Weights of a small mixture-of-experts language model, trained from scratch on English Wikipedia.
Experts: 448 SwiGLU neurons an expert, 1 pick a token, a softmax router.
Below are experts of layer 9 (counted from 0) of a mixture-of-experts language model. Rows are named gate (a neuron's input weights, with its number), up (a neuron's input weights, with its number), down (a neuron's output weights, with its number) and show model dimensions 0-255. Each number is 500 + 40 x the weight over its row's rms, rounded and kept within 0 to 999. Numbers have three digits each.
Before each expert's rows: a language model's description of what the expert responds to. This comes from a sample of Wikipedia text that the model never trained on.

# expert 27
What it handles: The word the (and The, its, their, any, no) before a noun phrase, as in the same, the other hand, the third.
gate0:498540448581442510525507464535458448475467503499464521463543483522514492469512567415455475496460455446527495546420551542502481516502472501476537512438475422448508570460494445439470582504554550422525491557510476507503469460538491491449480515507512515504446495486503490536525494466523506591500519540573520442419504438501487523457439530455462429501564551540516491533501503582519513525504508502592431474487461534487524438602465486552550497508475477545545568550484553521502464436422510448513540446502493499488500455382459541529535437571501449419515442486534503532499515499487523549432469475466408487521474500500574434538531525465487508429490487481502477447520485539568582466500537509535495482519473455422496477524523481513535506514484538501560502444494532504415511459528490
up0:536445524431523537417502562451483543487584493503599576502464483460536456480458446533559507456557512526469500398514494504455501464436524488497434473580510506502503428533483475523465413463412464569506498420480497444468539570494547548572482479465485484508530514432547516419480438526482483477527446484453475547530467525487479520541523541504525501470460437498490547489527507449490468451457503512500571488509535441487511537458485561434478454486548488490420467428491447473507558521564452537477464555496513510521528505574540438528522484444513498555462521515481570554486451474559532460490515497537538557536509505495463570435421463529513510542548517469556514507477495515423458569488496514461491472491552532580523513537479523537456505493456485495422485566458469492554511553493487
down0:494514511452516455482472369463459494463436541532559577492443530532506493503440487517487475490516534476500460530483499514581457458472454477513499466573478388489495525530488478444429523482534499493536490512465552570470470587516462605495465452531536521532419525493485513492502510473556438462492487510530504411470607534459445520540472517513509475441567431521512433506464509465530539494500483528539544526481514598540504484474439549476487492467479461403493494419466481503482501448536554494487457505501499479474495438515538557557548467533487488463533470545518573560521455504520489476534521534477514541482515525534538438441528523499455582492572543469576480483477525579488547474546561516468439441479434539519562516519492491511514537449484502460496499461424506436467493437522559

# expert 24
What it handles: Pieces of quoted song, album, book and film titles, such as W-ith-out Love, Where Is He, Time Out; also LaTeX backslashes.
gate0:526547453509510491503457460484560546529497442400492475513533561496489485518371472413486490442576509486481604489590539516530540497490570451497562495495475508456506476513549483535505579498530535531489456441517449481470524530541518585483530492547485444504541478476498478558549425461525474502486510486531552436536503460469511463535486556485511513514524500508508546538497540522508480570546587501476477451479481581466524518494580500560495528494516521516527503446503501500563541520483498547512496449589483509489415518564470470542431491486457567416518515497488559413501480567494506582447436496477519503536555432516490504519534539505505517544429480482504445548499470500473509529536398543573521490493470510471483448565509523491506520517507383540507467541537522508487551462487416
up0:501487513492466448464551465438529550490574518569466543479586487474596524503470507458487456508485549513432481496512472520474462479477458538476424472513404567546488457566450445508542532494531519521472494575448485477521513432475517511570534458514511501547476516516492500449481490479474441516588498514491513583446459482482454479571486490554488509448443523461522576482476436500507516482573476479547473549541458428515503534491477529480442452461490375484433584514500467503459515460532527495487465465512468460597540493462478524487589475514541516491472521423556488463523498468438489513533527472399517436491443520471530475524556488389463521480542514539518476485492453438508557499515528522518475462510483510505469521505532517468484589514523535472542520512486544536453509617443459
down0:408570513440431457481474536508487559486476501490550460545611436542487513557509526517525511510477465546433409542483525476456485472515490545443488443508547537445398471432482542483529486502497473499518430518536460477472459460487468472566461513502528490555436527495438549461504497511473480483507626559523557485496529529549498500533500425394490526490431490469540486467492482489471475517554494483489562511519441551459541508562457552574414419546510460478416463547509489500499542454452441540555500461522556441491472471501472519530511510542551521545443536487444614497475482469507538442483485543484542538508506569551514493524564560443446502472500532562509506489490497546539465548467518514462511442501468457499464454484501531470485538467484507507510489492553534502489464487521586

# expert 29
What it handles: Word pieces inside Indian, Thai, Chinese, Korean and Japanese names and film titles, such as Jaikumar, Madhu, Chacha, Kim.
gate0:470464475489482474462507497501553495424471486529495536486529420506539507437443443531499533524499515493465495531486419437458543514455492516512517469517483503458520490527497447555509444524535582458476494492495477498457443491483516535498568467509568469481569565436543489472504506483522505465435447542483519501492543543459459558438586446494533424473471485499482562606390476461489449481547516482545485445483489519548509429429509506456539497480437493477525514478586551442444489542512450502472517416576477527559467555490560487436473487562525476491516558486497502518492440481575503539432490507466480514537549424474490516417547493620469486535516429473453467450533458443558505452498533541508473541488469556505489493576517462466520435525510504542502547515486481452520500458566433
up0:434527470507503559460495521473489472420506510485446551496471442493524519457501504524492560556505517557470463537498415489462584500502500513520518484479550512461484517523521415546498480438474619465535477453488416575426475500516484542513595448494509481513531572471541434445503519501484455481441555519462535583569509554453526515468483497422496443496460478444486572518458497503447405480565446470514505458440499476518535492435512520513519474446490509511493482490561567466514459568546489503480537456525478562565490487477588544498445480582574494525497549499491514521490434507507539537437525505505522557447548492514436549427492494579513551509491464483485458443514456497463486498516505482493405535518483526522500532525567484395535432500492474511539473464539488443493566503531476
down0:519531589536458534477426509481492555505512443471508496499508473506522520523557507547452482463535466389496502558460502499515510537461514545550431448385486489532545546506506492483481452502512472513427514479548494468529448525419504498516526492498514521475478493484527452458520537477499503445415516495501522464483430535528490552526518466579537478554486455467520540499473470550482472447520514490479532429518400491581505472476460531498507522539438529440486491437482482479519482546589478521460511544507563526478516486530545422515494558520573499520415521445507545514401490458510490438398518494472496429496547430547534502508490467574492519472564522503435494555585495536497394398497583521542504506553509512545479443457535510516529449522527501543592499457469457462490499469476505